Experts of a small language model.
Size: 9 layers, width 640, vocabulary 16797.
Experts: 48 experts in each of 9 layers, 192 SwiGLU neurons an expert, 2 picks a token, a softmax router.
Below are experts of layer 2 (counted from 0) of a mixture-of-experts language model. Rows are named router (the router's row for the expert), gate (a neuron's input weights, with its number), up (a neuron's input weights, with its number) and show model dimensions 160-319. Each number is 128 + 24 x the weight over its row's rms, rounded and kept within 0 to 255. Numbers have three digits each.
Before each expert's rows: a language model's description of what the expert responds to. This comes from a sample of Wikipedia text that the model never trained on.

# expert 35
It responds to: Month names, and nouns right after the or his, in dates and phrases such as the November election, on March 11, the planet.
router:108143116097139125139112090109082158141114128096143124084158142119113123145118117115097134125162129114131140139142130141105130154133129138126096095110132125153142148096137140123082137169100185111100176156127126097116099116121176166129118113174111104152105099108134100132156122139091168143144121073149155140092106116093088136150116140127148125095153135117137124097101137113154125159148117136142084127153094115173139114119112110133141115146109148081094136134141178119102091138156090
gate0:101146100127142129126127106089152077145125095125153120127148116172135121125189179161119151149118052087164132129129047121165093139125172121139095102113106109132155111139131169151152133138157136151126124112136086113127130136141096113117142138093143149112117128162143130083148123137140167131143119102155140122081142132110105101119119095118116164089110116148131163112168097135118134145168130125130145138143140111067125112137149132065119144137085138125150121157127131148088090124133117
up0:137113196137086084133133107124116141144142114167114126134093131107145127117118088128113138135095168122072106158131158150118159101138141114152168139167154115132105140155142129128074163120089106111121152139106168151147108116132111116157150139141132109108160111107136141124082103116136120151104094150107115156121124116125156147155133123085108116129118152114116115148120114149120091107132068126128147088119079135186146143161150136146138157086149164154160149101109111105161151163137105
gate1:101126129108106118103166140151136126078126145123128136152134117111165125127106136099139171138100143192134120115086152113145127115092111116119132133115093146133139145120151168096092128111134129121130094132137078128093113117119125114155147115108142089126139136102167086098126142115099141123115132094132132144174098184115095067118099160179134170112129166151151142176121130144109155120128092139140108140108143127137149122134069145133101125111117089096134155143116142141133137090088140
up1:065126092111156103125111150145129091110160186101089146161126100131136139124097124084140123105118117152116138134112142103135146103131143118104096100144158140154132115161151118124139099149147140119101149105167139137179145142098144143154136139114109152130102106116119169111109181122098148162137072127119104128136127119142131145115172148162147178166099126096169120105159104100099169118135117108115144099156145134144138155114143093139163129122121153135126169118157121075121108158148171
gate2:129132109105118103118140141091116081160137132129114127120154118106132143125140112135121153123155135099090141108144127124104114136121112140161156124167104134110151109107128183102123102124124115151116166107149091143147132118115141150172147149142149072102163149125071113106148134129123147139138121172127100112103103177106110119141156128160096131145084128136169186106127143126152079152108140129115146095102108078119113121150106133157078136143126121110142191116134134137151199128183147
up2:156149139114123114094143128147164098166121129134149129150135116136144116170137078132128161164126107157130181143096125103083102153132188144140106093108131129160104111130106171123133127148142079154121133110103154179143131149123098120132148090144156125133117153175087143137148120130138139136135140112086135136110152144143150134164132137120112135152079132134145186126116121115101127103125140119093139144123132076131101121110152092108153069126138129143143104153149141105178195152137134
gate3:106112130098124148116105112115092124145169161131138171133164148126086173159136151109151113118110083138124164143146156139117146102136110136151120124135148105117157149115153176112123136108162137172126082144155138163115127151099149131137120117110106165121135138103135130119131143161136096137107127124129148108132080137169122145091129108149124132145173158138121152124115116114109125165095099128110140085123131125150161140142153140167131116132133141124158115115116104174145098127125145
up3:124125119106128163111132155170142180145080139146127126129116129115142061157152095133141165156141130178122129150148108168148099135118166122138170114138141136110092127128146090128147138121127075107115137103127094085124146145125093122114133172086133129137122106068131181157142100121146136145140136148130137125118134101115164155142148149155119180135114099133119164138137109133124146130092139142091126211166110132103118098136155141121134113138116139113127134136111157080110139126117107
gate4:170156126121110115130105133149091126117103156095126149195103166086118122123113169118107139125148164110127056084174142115115102129138084113085101126121108149122131111140146078128092109181164121116140132135133142100154122121117148096147105176101140143120143161138118097129128156125142118134112129108149121104178093116134096111080149123124133099082068131124126145088124086126120143111114119110096151113130180149154140095104140100128107105144113068114127114136162142139140138127134108
up4:111116150113106105098137121141072107110114166084165116127125078116129138103131118134135093099098101159165114120179157159120135110126102161151097162130120136108156123171128126160145148115141114136155135100148113145127085157093098110112147137104125105112140092129109143137109172113161092158084108142089131131111096104156116115088154106076146129145135154132114128128147114078150106127154136173082131115142114154161159114124125102144104182103151112139127128159146106141135110101161104
gate5:130137125177147130103151105121122148147140153094172105106117147103140122129123158130085138106159122174136124107162109146144115114128127177137161082148100095155111143136119126147132117091089166128145114126122144109136060103100120148143121095121190120134143130170089102145114127093128146131133153129110116144136117181149136142132159125122101152136111139125125128093122135147132130108152140103115109122097118121095137155089131112114144115188156131174126142147091137152143160127175160
up5:146137119164118110159120144154129139156121138090160131105105122110169132103155121119122111117148127135101117076146091125157098117116144139169139092092095157143129138118128113097103144108154156139133147150118179080147125124146130132107091120132149109095112146153122113139137128133112160166146165126108119133126123166122114101149143119112148109113064102134086124128135104186128113139127186156136112103140131113114100149141101109155141117110150091158165134137152141143155116152183171
gate6:126147119122134132126124149118097135128138132145090134155169125107160090121110130153109111106090106136129115128135127097144130148114106117099076099145105137115159090144150101137114108113115134101150102134137088138185162116141136150132176160113108168142144140165170132122098091105168118118141128126087122123142152119120134137183185101141106131161105119143139120159131089111151093152146118114165143106126147168102105130124119169151146146122130132139143142155099127130111135144090156
up6:108168135092122154141162110146154101121111117125170125083121139118124117134155115121102082102108134118092088141121131144093152120149111122111153145121164129098096108155138155109118126089209167098152134141102162166120100122097120076098139103146119125107102092174127150164106120155151139141123096107104135120089112135107059162130165117126164133127106101107111128080134114129103127103125123140129117171166135103123164116104124129140127127100085138169133134117134119167125109114147122
gate7:123096157133132122147167130156103100102122109132080117160174119113115123114129099134165155088132150139140131153158112103161114119118133174142122096106125127133214179113111098124105137114149151108181143142102109133121097120085072118131112157087090131126118100103134130093138133180165127174113164129128185137160093147132112121118139120078121133115097141112081124123061199143080131109107123137121123104128151137121109110109145085097116170163101100139102105130145129159077133113111117
up7:129103148177135129146139171122156133112125129125096149117109156102164156118129110138157123136154142133151066132168140116143117127129179164118135102125133113097168122139106097138106184124149124053099129151105103123139118110081138084174136135151126117113097135153131156110126121140126192152077125109108125123128153121119129134090117128124148122135095176148113139119128154120101160114118127104120101143133117156090119159095149125166143098168105110144109098104127073131070150130111106
gate8:122155147094157144153101126115141128081142156098143148143112137108149151095137171128136096067101111079119098143140136147112134134153121085164149122119086136119157088145072137123156180096133154178169143116129117128104084153132151121154113158124134116162146074135168173123069118116139144113158148138114142133130115128145141097165104099119111101114147075158093108115154097102125143113142086122113087126134157142160133119132182140125127152135148150115100144145121099138108111093143114
up8:157158122098154148146107105130135061065111125120163158088129105128106113123072126170136135141110118099175124126130082147160110139134081126150101155163103129125140106112123166171124129092147181181156151125140111103124102128129121125093150107125119144110154150074109125093108121138138167122139135144163133139130116140137133124135111100143132099105105080113139098168130084132151117136133112129115111144130140176107160117144139113145091144130131092147097142140192130091108092113137077
gate9:129118111149108128091098130127130163121103118130091125124093139154143157131107142122115123135147127118168166182129134130114149109165141150100116124128144122078092079117141136133132103102133132114138108093098160160112161130136129096128160144119089118129155132108135129121083131113139163100059098121128126129152081156159126129144126125130125124136137146146115118130125098131129107182144103132151159123136145137144174118156153113134105112132119109130119126082126095142115157118081109
up9:131161123146141127153157064150131100153126111101095102104114147146104132136107126135116144175101186110104142151088144130120129165108139158144113120124145072079094077167151160182131164146167124127167122114097107147145122118140114089113132142109104122155122096155114139107120155075130120080087096164099127098110113143169120143144096143127115102130155131111100120108095086146143100126133119099119105172118107136124136141160158121172136101162114156081127136128135118097123171163116123
gate10:110133126130120163122122125116070131125150129126100124122140115113151099131091147161138093101134096142110111157095107103098125126099108119110126144161084091098123118150126106122189103114099172118108081127128090088074136115100177112161129109172117121163113105172159126117082137083131120109124132141136134143133085120150152153098125135162091136175212145120118132110104097134115172138102176103163139131128121110163104147124132128119136114134148132063139087140151080143070107092151158
up10:106138132134122067139117135097152127116113128120127154115128102142129129106131150123158153162176143134130180089156143126119128131106094111125178084123130127150117150129137162105122112139154132162156127151133166099167143156146122141147121125090153153153104105129160139138128131129160161132142095117148161112127112159170073111139144115094149110114146153089129158117144117082118137108114133131114152108092130130102147157110110115141138128130139127171186121106105132151125123088125129
gate11:102124179135134131126121075130142088120148151122134109123142096184137096110075159146136127175154082070130145159090129128087098134126115123143107078148146129119166124115144136122128127140125116152104178134102108138170100061147126126090150086136136089120151108123103126104143123116146094142118114097182128168161087159122078145131146133129111117161144083137105097121132129104091139152113139116125162104138172120136131138139144134139081117103134143139116083118131115148096144107141130
up11:082156147097147125076108145125125133118107161157129073073136119139109101134156181079144129148113167133140171155079149104151142115159121121106130124126118137113119084151140100116100150103140107165136146138122109148084116134140146152153129162129133108149094085138120140130088135160132184114150135124089140117121130120084135147163159149120143116096103150116169134131127145126151137133175141116149167150100124125141122104126153107136130110160079086134103160133086146087126158126136093
gate12:158127105091129104127117124103134130148118118096135120145135125107161132103162102153196102124153130143127132154164142120137101115101131158142124133131141108095143112152128152106142119103145136131132153108089104138124109116114116130135156153161082140114128131132136131118119175143148128135124106117089176101131155107093133140116115122173124160130091107144106102122130113140126148147104165153137188124127101082147155123144120146157128115100077109121123138153141102149151106115087088
up12:090094151153169149185127124184151115137123170183136148172146141113098108133174168146144123104116118134093130098143101149128134118172092164147124132148113128151106129111111096079137120136121125103143133123108165136117091135156133128185131112149162140105156123119104126115116121119078141121090133133130109147159119143156141109104119118135079116144137108102100138152082128125142085102141144118133118112132110115113089105096180155152108110155078117194140153147151137096097111151117123
gate13:108127141136155152131127168116081104178088104135118143201128136118136173111140130168115114156153154129117110127118160122131110111155160145103164133163141129095100119135141131133158151106132117111122128138107126158133115131143102138110090127107138137121108106128135113145136105146100161134116171157117147132120160148146142120112161122117151153173110160112130143205120170170123086093119163126159118166114131164149135108115161161172114127115161144164105137113127141142146127157108099
up13:140141118145126075152137143128138143156115105132129098121143106145100077111146157125091109141117117123120120138107081143114124161124143144135115135139113082137129124145135145137142132134125131111136123105124078170103136163116133133146092140182107099112119102137130110145133066106095124101159114120085135121106112127109159105090084111109125132140135108119123161149150095140103151118130169108168118122134119095134098090131089104131131198116142133144141159161080125139108095150157108
gate14:146112133128137144100121106086136133187123127110103098139106122117104112142134127149117101132131140120131108143123092120156162122135129076142095140147125110137139113116157154115149069113101116107099101138135136103136112067160106101155117107077123133109085135045157141140115154107103121118122094155063128162138119165133102172138149150136093121136158123144131130121137107137073133124100129123125126165147135101117123149133108102140156116134137127147119136108161096113120080121080151
up14:178128161122120133168091136123132112135136152173115135122155105095113150131146087121132099134143156149133113122100153156108142097123112129113122135168132153154124122158106144160113092104143124116145131180154122093137152136165129095090136170136162148154169130134107121124139114158159103135088097120186147113129126125129098140130147112111126166147127144130139133120142107123106116113133116107094149142072148143103112109111096107143144144162114091160096059095126097119161160081134144
gate15:178133161091145128141151117153118130160131095104135115110097119111105150118104160112130101162142150111156121115138177106137079184090127089098108119163134137131118135089155108164099113094115140139111095110166153121074134149132122131108116100077159119116126137052100125127172134108118160147096114119148139128119173136118145114163113099164133128078160138112142131097136136143178140108105139126141151122141118143175134135110099120131129142197142164164101124122117115130112131140131118
up15:069090107189089143128128120123172136114136165158097157143134138083150100143151092160136148111184101119100154140117120133126130110154121149174142161097093121123151091175109179131134138136148104124157146139145091133180150101133138137169116157174139156158107122174127165122110114132146128106141129129104131088117087118170103133119130131087159118154110135138133117158114109083096117135150110119075108123131113119120092129169134139132132116073144091106164147101152148136147174133122176
gate16:078169141103080157116150101140102110101119149117151129131135117176128108103136129135161154102084106084125117127094144151112143132101113089148114138179128111105110119124100131134100117136130108146132128166140190108126137152130123093158138152133131134099162157140154156157127126107088122135132100103104120100145116110148115096124109144147157119161115139145190107106136129125142132135122128121104163099133147123159160078148124121146194095157115096102135144116146092103133072089146091
up16:168111119134090144099135123122136150114083125154156139097106130123104100147120124122123152133100143162117158103118145127134135151108133169143114092145128167177106118105104135114132150154110131178110115123108105111105089136106112167164146119127111160110110102108114131136139118152116126120085187123119031100071142123161121133136160142144102163098147095079101166176106131158116187103078148143174154150127080130113126088117095125135077105166136131132127134153070104072152097106130105
gate17:167105151154127113125108133092116125136122169134132167126117135122132114138115093098129111137118174097071116100096131149155147110125121129135156116145144118089141131112138127116104117099165165077135152102122119113132145174107144148120148112145123110116114099143128175108105135154136112146158162143117156111138115127140126106121125167099133121129121132138124123141168119161096102064148136089167152137147146168144124121131191088071155136137117154160126125135072096111145128124133112
up17:068108118156099136114160127146115129106105137116158117111112159104132139090129107153130119153108119119123142144130138112109138144104150139074113143104116114100108145098117140092158115137134099145148117171159113109129138132127137099134126146096122182157145160139150111144111113123130139135130097126121134131096108162148087146126124152089103130154125118161100108124142150126133082103133150104115098157133135094139092143123110143150142120128119110143140086144108153119162115134160100
gate18:136138152123130132101110132158097113135122073142122180123144100119092123140134122120137131170123118123104122171152137113131134138117112115087126132153164115109129123119126112109130115113166117117113154147139132103106163125115150127158156110087141122115132159079162151105120165098167148108153154134129106111137163136179131134151142124122109127083147118096124126194153151119105121129120150128135143115085154123143183169145103122120153111154096069134109119121088136124155102111118099
up18:156127109129100110127126136123128122131128102148143148155128151150118110128122099154113118103176128166116168143071168125165123143128133104183136164123123104099158092108179100130093141159148151175129157153099088141121144081128131114130141143126104129115108160137151122094136122134175109113094142118164111131122185136132118127158117111125129122103147129159125149123138162121139118165135166125098154156146107115087082130123134149140157145080131141102158127129110144145103121145119172
gate19:142110146151148154118107143139164153139089139118160119118133154095143080153119111092145131080104135138156139140132135150130089096121129113096128089128132146117128131112072116143102131100146116142137111134136137106158160126140130096102151148119103172105135159148167121131144157116172117123164173158164110105178121165098107151157084116153134126117081141081111122159129117091119095106148116095108108159136116154110098100158116073068137109137119110130117116169158174145105154111134146
up19:144170150109108129092128113100140119149107096099129146072133121173094166141102132125177133120099157160123184151158142088116108108129079146165143118155130163150131176146134108132130071115126090180111175156168144154193165111149142099155144133170101095161105095182135113115138122136144125108133085119180126089122123133127128137130144132109124148141122166138127086129138159086116159099131135112142123143110153094171129109094106121160145144109153149092155162111116132151116160116136174
gate20:106121175144129145089116136082156097117122110114129123137118113116151206099147197132132119124132117123136123111095117069150088119124159105123116089085140140105119114117138137130140083089100156102161089122102126067128106113076130060151118120115092149114100161091092136078142121153093168081166123159142147125138151140132086150113119087150106123096112147117100154135061131105132113121155146135127091133109122134143144099125098115122126098150125140096090136111141139106144134128105156
up20:099108152153101138117132182096149096141141109116115139149129128142172156142116160113128156150123134100160088137094160116103101140118111109123163101125098153097176106139131118153138118091120129152131116090167146129100123109129122124143153133159096104166140121115105131098116119123093151062147138188170102163119129119135101127113176125123114150129120129128140110152132079116164120086139124113137110138150114146125163137148140113084091114152154143116095122115143125099127125114125138
gate21:084135148152146131140122133124158140131075108135127143176132122153091122163130113144152109092165124165123150169110106130127114113137115105105153151118153118103099151126080126088145078140136111114134157128144134143136138136112116089162123129117118091111163089082154126099095151142186146147146100137062129146143110115146145114129154150138106139114130151100088151203102151143102141144160171154114141122119103105139106098138143158169155144121130145134148106128077098135103125145157154
up21:156126148117139123125168096139153113125114166116113088172119136140116135104122115113132153174140128128093107152129149147104139124087181100088146095093137120162118135122146127136094174105168114077124147097115126102171095087141092136079093089097167119125118098133065120117100100123111105155170118096149171094144160160123113086087122122133148106128163093095136092111133122151135112147157141079130106096163113129126113126120150112147100150093124128127153170162116174126113129130124095
gate22:155163098155140103138139157137094120092103151150135107112150125112138138114130149124117127166139099116105140113144129124177118144124099093101124119138132108117160122097115144145132115150146165092137166133089086084151087123126112138141100122120139134152118140102143158179145170083134123127155139126088167115132142112128130132111119092102121115108118195106148111153183116146139112111128112072128095085154140150131136101088188134155109101072090116096134087116159168139114118133108136
up22:123063165127126145132128124142105157146116160155106130128129123135130156131139097120136133119100115077095103065117101123161123097153159146170089178131099100139107124150126109127095148088149109163138139120149113143143151124131159117147131169129126103153128156177096177156134138117142105145138130168136156118119113103122108138143108100130109115093169135097137135127133160130153154170171152105120094096165139158112099162146128096116143114141103107120134122152090123119165177152086127
gate23:151074142142121100126131134155118112167126130144140119140133119107147126139117130171136099120136160121107134131125125097114144117093115069126109102114100117164127105134139141161078139135088145193113120128118110168128122182111094107128071164129158127154133117146124090159169112176076135104131122177140147104151138142139161128143132139130105094134101132112133116088109140153108122152131157124161155132130151131078134150127096144113129127139134144135116127118107124108140164158151132
up23:115152137124079109173101146127153121098100145162152121141115110115089138125122078152170115118064101096076121174117104141165131120105145140134103115109128116104172190152151132120091122110150121112167103188134115111167144092122169092156101116105147103093126094061119125083161131101121168122158110092121122117157129163129097149121144108124117132142103121118110114139124114114136139100086134111112128150104147095137034091127083115148146113130170140133149168152108100118156104143119161
gate24:116131100151123105100162143138115141146160129117127074159132076107145096106175090129099115125097111116128134159076066139113123126133135104141147102130092100099143102145102150132168131110141135105080074119120138157134083122105071150079115107165117113114138120141108109099173090084102150142134126168129152098195113089104140128097106122129151138117150130100152142142143174133144094169182107150145069126118107122145114171123129112080116089123157124117104130102106134143148135109106119
up24:163090127112140114110119125140112127158149107153132128152129112145132157099099129087139141085167137111143142140123127105132148090145109125140142074165141112096151113117139140102107084143103144129148150140123150185134154097100142114131084120160135159144108162128099140105149138146082131140142114096064099120136136130150150145123131140134133160157102118156102098108111117122149130140109160123159091121123095132133162091111134101120122136095181092117187108139111135099109101123108141
gate25:134133110143126088142099177131135159089133169115164141113129135135140090092122095130121150148136090114142129096111105138102114102138109103095124128136157133156117132112131135113109099139068111098169167140115076115135150135129148105125150130131126096130170132120106131119122146148156136155105171070114149121121111191117126114136104150116155170116095152145142122156157102132127095147071132143115128127183128110134160150136133128117144156192095146142122136153111117143147078108144110
up25:112131158146119140198150144119091150149132154107125147091110139158105062135156141130103121091150134131112114122107136132119128159128123134117156139139134178148148192152135145135164138125103124130119170141129106131116083132118124135140135203108103092120123118129148177132128163099152132126126138149099132127130130116103113113144097125144132146149084143078164140130101109133162109142132118140146130096111150115133116140130108141141153092161096110116062078140107128137167160173117129
gate26:185163135122182091115137108113116177114140156118143172120119153117133165146124156134137176148148131112148126098101132097108158138135137115103117150096144112143111135110144159145102168107138109130141140145149120103150120121148094095108116132117133128129113107157155150190104122135103126085138126118122147139117093176122160128117131093103147114145132117086125169114148123120131111111111161127162118088156141082111124146148184136087130155130181130129183123149110164114106126105135128
up26:123136184163087131140106089112161148116137148108120136154123130109147133063146172135068100096131066142140101091101113126120153126131120119140145147110127112152133143173142131114117104122105135132145127108189102111177165089137148105180086142127153169143181143097115099164155120095114120141139151106159177122184127106095140152123124153109114137151145091156087118128138121146137126127101082106106117133100102124125130146170151144142111154111140094169114151146144108110134149167136127
gate27:111114136138141093125131148140100107146146134156087128124087128142133122178162100133114113097138122113099153093125109109107067108116129126113105100122111134139129157058084115160118115136133095120139114106133070153113134162142135160168145112126127105122155141112134134116127097153137119166124108116143114160188173158143106162147128147118133154133122100146065125136131165150108149163078136104153140166144112167114130148110127168150107126127124125157167146153140133173101169145148182
up27:147090125109079164122056136112112113106135126145119113115163113155080137166138125165091110120089128153115107102133110182155094091084115087112122102123118138119163113122124126163096119130108095136136143137128132122165190108119070150152188112158099123113127109107099113136086131122140173128126120106105118143135145120123068146118148143126126105143178117136107128148157126113116149151091136149122136140103087098143124126111092080165105112117126140105109111126134150130114126132127084
gate28:161132128171099177170122103122133137107112094160096101122111108090121125125118183182100154145117140111138154132139171148069129126131106168132158108165124162120139123126118125139124104108100137085121147105173135127119140129117125088113145127147145134110119128097115111136160169140163161116170105119103120122136107076165119130112099119143140106104140140113137109141139129135161117102109124124121055133061151087164127156134115139129116079087130082117148096135122119109122151114120128
up28:146143109105095174106101168121123136148143145180091121129137135122163112110085103100084102153095134097130160154107149120108148134130104157116130106145133103097113129109109086128097120178106110120130107110147116153132158112142163119092170125146132142135116150094123112137126126140109134114123112145164094151137199136152147162119119116141107127150122105105140107140182187113131091134167120123095138143097115137119173142161107067131110104116112177132131088089133131089126131101163115
gate29:164161127101179117117149129100126114129132138141110139143198135162131149170118095103130141125119108148111141102142121119102144129085104130121104141115153155123100151151137119115134139121144120147155102107128158118115134154114152094085140175137129139120111142169092131091142166139163116148158122086130144120169139122125128133181149119139092141147088100123149100070144169134107140169137140124132149149160099116109152135115118095127171102152112100161136132105157149081140114165150113
up29:144110141111150152099118148134147139150129095066105122091093154115151122139076148191079115092073118142143112114109165139141129146130127102129107125122105127075130111110107115146135104106130092150117103093097121123095141146122097164135115128138152131106105161160120113125089159112116159111128129116109106136117134098141109134093127142178113162099111116120139133135138094093105093108166169125119142146152159118146134135126130129100112135100139136120120141096155117094100148092098138
gate30:063123095119108159091110144135090096176121124114112142086137116154097085109117161126116158122151144146134128100131154130092124115113091144108119154135142141138102138145109161109122140127108115136133093150079142099131120117123125121130121118128160140145170126116173111112176089172159143151156135113146156150167119104104123145135136113131126127122150077078116107122160110134115127140088159090131088091158100140150150169128119098134105123125164133196120109111120115134095118118172162
up30:142158127067105145086122105129101133129110115155126142139111120154139110150118121155139140143109086125132130125141145100116144114141099151120177119127169126126126120092106111115152155109140092102172127136163082160163131109098104181076065129164107101130140121142140154101133116153117122093101152143170116160086170165145144139137177122153086146111121146137110139078117176125092126138116106128130139118121084097118130134173128115154105153148169140162147130135116121155136098130127132
gate31:150121086171095056121100140159168143111126159097131130145145154131146116150140124145139135122128145157128150113135099127150096169101175150120171137106113126112145088151188141125125065168126096127138104131180158153141106105143128127116153109168135169170112134116104115109115136125110116139131133101131130109164110111152122126122148175125172104169160132108174114143120139160148101126139123169099172111119157154146105136129133172091116088116098089120145141092104136138111133102148174
up31:103166134101061133101150111138169165137121140153122170138139121135172158139144158139150155157130134134134156136118132146060094137113109126120130148135156118142111146159139124091110116120093095089130116132154141123103152139176104136117132144161139131102130126139107131181123133068137113118089118108125110125123121098128112095072110108083099101147162140154134101107077106134145114136105074133135116150141146118130111121136130151124125066105129097146123119140151177099117132178157107
gate32:120133105148113153088165166115154168085134114150131143119108192114122124112177151113094111090109153126118086135131142133129111123163153123117140147139177148135094144133123143125144078119153099174169144118144100147143136128098089103182102134117105128070138127152177113128076123107088149132098137126103115141126138089112095073106133108132110141135150126152114134125123127120114132158115105144123159157118148098140148109127169107090142131112129109167097151151097133157140094137123162
up32:190156160146131119117145112148154139133151088149180167137156101133116104108104113137141145149129136104140110145131177084152130113154143173146127143086111144158129167115144176126159099092115110151073144169091143093111111116153132163153142116131152139118130136135095141146141136119136095142113089149140136140106146105123170112120143083115116109099110158124163175139154119110145168148125125118112177134147162077148161150116108144126136121150118144123150103106129097120109108135122103
gate33:203118097173142124113142086082088115125110122138152133152112144166122112108146150123137133083138157147164129103116124139120136110127092106152153088127152120151119135121128149149130126104122152158136124132161151125137115126119091115142126099122093122091068114108139109132139156146205135118131120071145143123175149138168161141150119135117104103157143156147117158129150144159097136117107140136132112078162079111150104165088164111112093170132135173114090117156139116148136109093137126
up33:066098099156131113209147152181113111142145126161088154150144099148147137129097118145108081102151099120104137136110127127110120100112193112086075138122087133105115112126115115138138122168151100141099147173114099080124139117110135157114103153127149122120147154103123116091117120136058090165094177122095123129107114122108157135140126148154119125106168147136091160144128103152118116123146123136116128133130116142117146108113123133132143109123127138100161143145120137117132141161120099
gate34:140147142148134184137151137165157130126130183129153135130155053114114158106112107092144140067109103112106101129102114117124110134127139177150098157141130119107135165130114132121169120142125129130126138107126132130157130159129119106125145152091090101090123123105097168159131132091125145104120121135069063109166094120132115153082088150130089125115125169181131144141132143121112173096162131178114168118129125118105125132154176192109117129100132105111126141145094099166093136114172133
up34:125156148153169144145114153131149151088152142113096110117174150132123147127113130145114129096112136088116158146132130165128146120125150163170124125151098138129116132112155105123112124131068117148064123121119083113136103068129126117083123138126132136116122192128117134142115146160158113077175174147142123096097074126133115122123133130106129099140160165165139128110128112117112119136150100156109144122125089181134130143129177119122175158065116119129148122106193141100094077096111150
gate35:136151162139145148103120138124142109109105103145125124111129115126131144173130161147153146116157141176154174112101130121082127141188106112117140116135103165098144075102133116091112150125115141130114155095152128105087144093136125146155135126090097152125163125123127127134095151144151148101084117147135147178114117133122108125129145128102076123105117149155109166153130155170162126087121146164115121129141086160128123154132140136103180119137134157097172103095140175143148155115129114
up35:104109116107162143098134165103102125157169139150076128126105136104119091152144113167128115155113157151114130107122138092145118126146084131096070131156143108157161122109118134136123105113093119149132127136093130144102139102196132162085156080108115134145117141119118153137108122127133130146188120092162119132136098167096164146143074140113153175127141106112149143117177121096142131117131138159103113104113120105147126144123087133146127139152154083140131131101105128139171125115167130
gate36:168141136151098094100150130075131152164141138130120067159132121132130105139091115112103166153149090103163154097114104137079118171131163093110113148148142109153136067103126144081107140168167143113117111130138096134129130143160133112157129185123093142109109182138147150169141116119098129154130127104156132119153150138141102124147140184133075147134127135127123100152159091142133137062117151149129143127116145123155128128149112135133143141121160157103076147076135173126107107158125149
up36:150156136142114132108165156111093157140156134121142100166122127143080115065116140097095099171102108111149085105131131123113088110085163148111106146139098128147105128120146150111122119167110159088145088116091139103082170099108132145133117113096106164134139138125149090138126114133137121143102200111158110143110143134138126117099168155126126150159153094134115130097096129145139133071107188122151141120110130152107142126114150137086144153113122113167103105146171156152153093122148106
gate37:148169121124126108119102143106145155141168115134156114109148098163131115148132122152143171154142138150164147134135096115159113113097152158125144073106108174153169105146142138130106100114124152103155100131118118149126131108148158131110133140130134122100164132137143093129131122110144129123151101125126095151174093127149170145151138097164134136138112144119146088135132103191157158150115162165088104122142119130107148144130140111129183153151133132152129158113151148112148109096151191
up37:178112120171121112094107163124101126129125155136109113126060116134117116102148134107123122147131166150150102146117138104120180121117118167173116142109086131132119151137110162178096099150139141098148136147151112091135148087133071143137148117145126130130109117152124087090146161137122125130124098122154112118157142096137127126134145126113097134151104093083082117091088123143100131153119179138137124156119125142158148138152119123138142151096130158124094153107132148139138131144146131
gate38:109129152105105133152114140120128080143135119084135134102139127119150118130157120142144088135129113191156120151094096128140120126114105173114136157137111124136156117141143091160114142146169145146100139133157096125135161103110158129126107150117159141128122129133136100129135154117161129115095132132126101164125146074124102116112106097178113082156160098130127144117124121113157161139119126127132124070093122139118121123162142129162138159150164172131106135101123093152129108138127072
up38:165099121167102108121166104152113124109083126119138156173134142138093158165132100149151138098158120132146138114122162114159096088150098161127172098107143128113125133149105154125078103129116136136149126111111128103156150084158077154166142169122091096123125134117140135106089135121152140174154100159109139151073113129147093109181110117130098097147108127161111149092111155107136117128085146124139138141141083143149117138141173113180108130089122130116136099169142137136139111131174130
gate39:138145131138117136110161151102114149188127126145135164137120149133114096108131115105144150090123095087155104106159142096098107092141113116165084133151154163123165114134134151105114143173123122087162146160134122172101118194128137073139130115122121107122162115123150123135125140175161145141123121093121095182113162134074128118093177138151087102112170106130130163128175157115162064141114114118138125172160145108152160124144089102106114129145120138142094082128133147169134109109152115
up39:100166102177106157150134157121133154126146132106168138138135145131136124132094122173110103119103155139112156123131181113164174110091088136129138111165122091121150139112117126177177146118117072180118150115148089137143145120140093143098114106102169159146115133132120140097145082114180095114130145108145160127089143094138135132147137142175095136116113109096142129163100133110112126149097143090188115164110131135113101125133133173145155153112166164118121104126144091137124123174130141
gate40:162155104129139133099118135104101143143122163089090114124119113116098106138164139106126084144112125170161121077135116119109145125084148138142146118135114169144150118089101128114128117106144150131129126116127165146124094085115141151156143158157106105124159130128127134139140052136138126165137120144141074173139126088086122124116161117113138158161150096137118090150115124103108133170119124114122129137127142115106149137131147132130131087123118084117123098157142133137106064152159078
up40:121102122125084158123083111075081141128097137110137081058138106097139137110144127155168092150123126112162131114106130103129155111091142135128115140148130167111139142104099109104174116161127124114138176114131134129107129120109142140080178092188115044150119121141118130133092089173131136115153127138113078106079118121136106137116168079084120120122142108124138114135120135118125109179126132138135139123146151115140174144111124157110138122101173117080097119170141156101105137128128101
gate41:129123121112127125173107096113132134107131113126133128142137107138123099138154115107158109139140117134100127119141142110164154158144135149094130114139119168086146088132103116076110125118159100128130107150134142114131117118147051127155130128131112088145096102101153085109145113112151150161119126115143110156117152133107140098128152100124063120174156113101134119136127149143148132112139115133114148116113125134113108129141133147115145131136101108163168142155122156095141176110125125
up41:110135139135118146128114122150101130183121100120155152116137161135115144139133127136133091143101117124137093098129167167149146135136143097101198110106124111131158091086142123123076083119121050143143106141117140109122094109124090136126122094135132121074124159112114117143135119140133121118055117135171139193145132136113165090146127144165078094155105130140139146179116150115131065144108154120096148157161136098145096137141124094116101110137127085112139098142121161138123107169143125
gate42:151135106142149129119135133115093113100121142108112089146113125138076099130176148127142171084139172091146147139116109155157121117137117134106142102122150143139135170147148124127116183125141138123149084094107149121093164128158106140132079122130127109150131144089119131109121187147184142122141147127123152105148116134153135166126105136138116128078103131134111129149135094122120144083114140129174139162113160135162094116126171166144161116161122160113107108108097163138103116117115160
up42:132139102150171084106155142101129122110096152100134107124094134128117122172087092141115129135151148141125116093107131083097156156112154121128111155125148082127144098134116093162153109126124144170127160123136108109140138143116152130105102119174074130168126157136158120136106113135130111136078089159150152138138128105143141115107113163102113135171167153096150131118134184119130108179161146161126095106136099085123127121120156102123173108079144093092146083109094128085095147105167103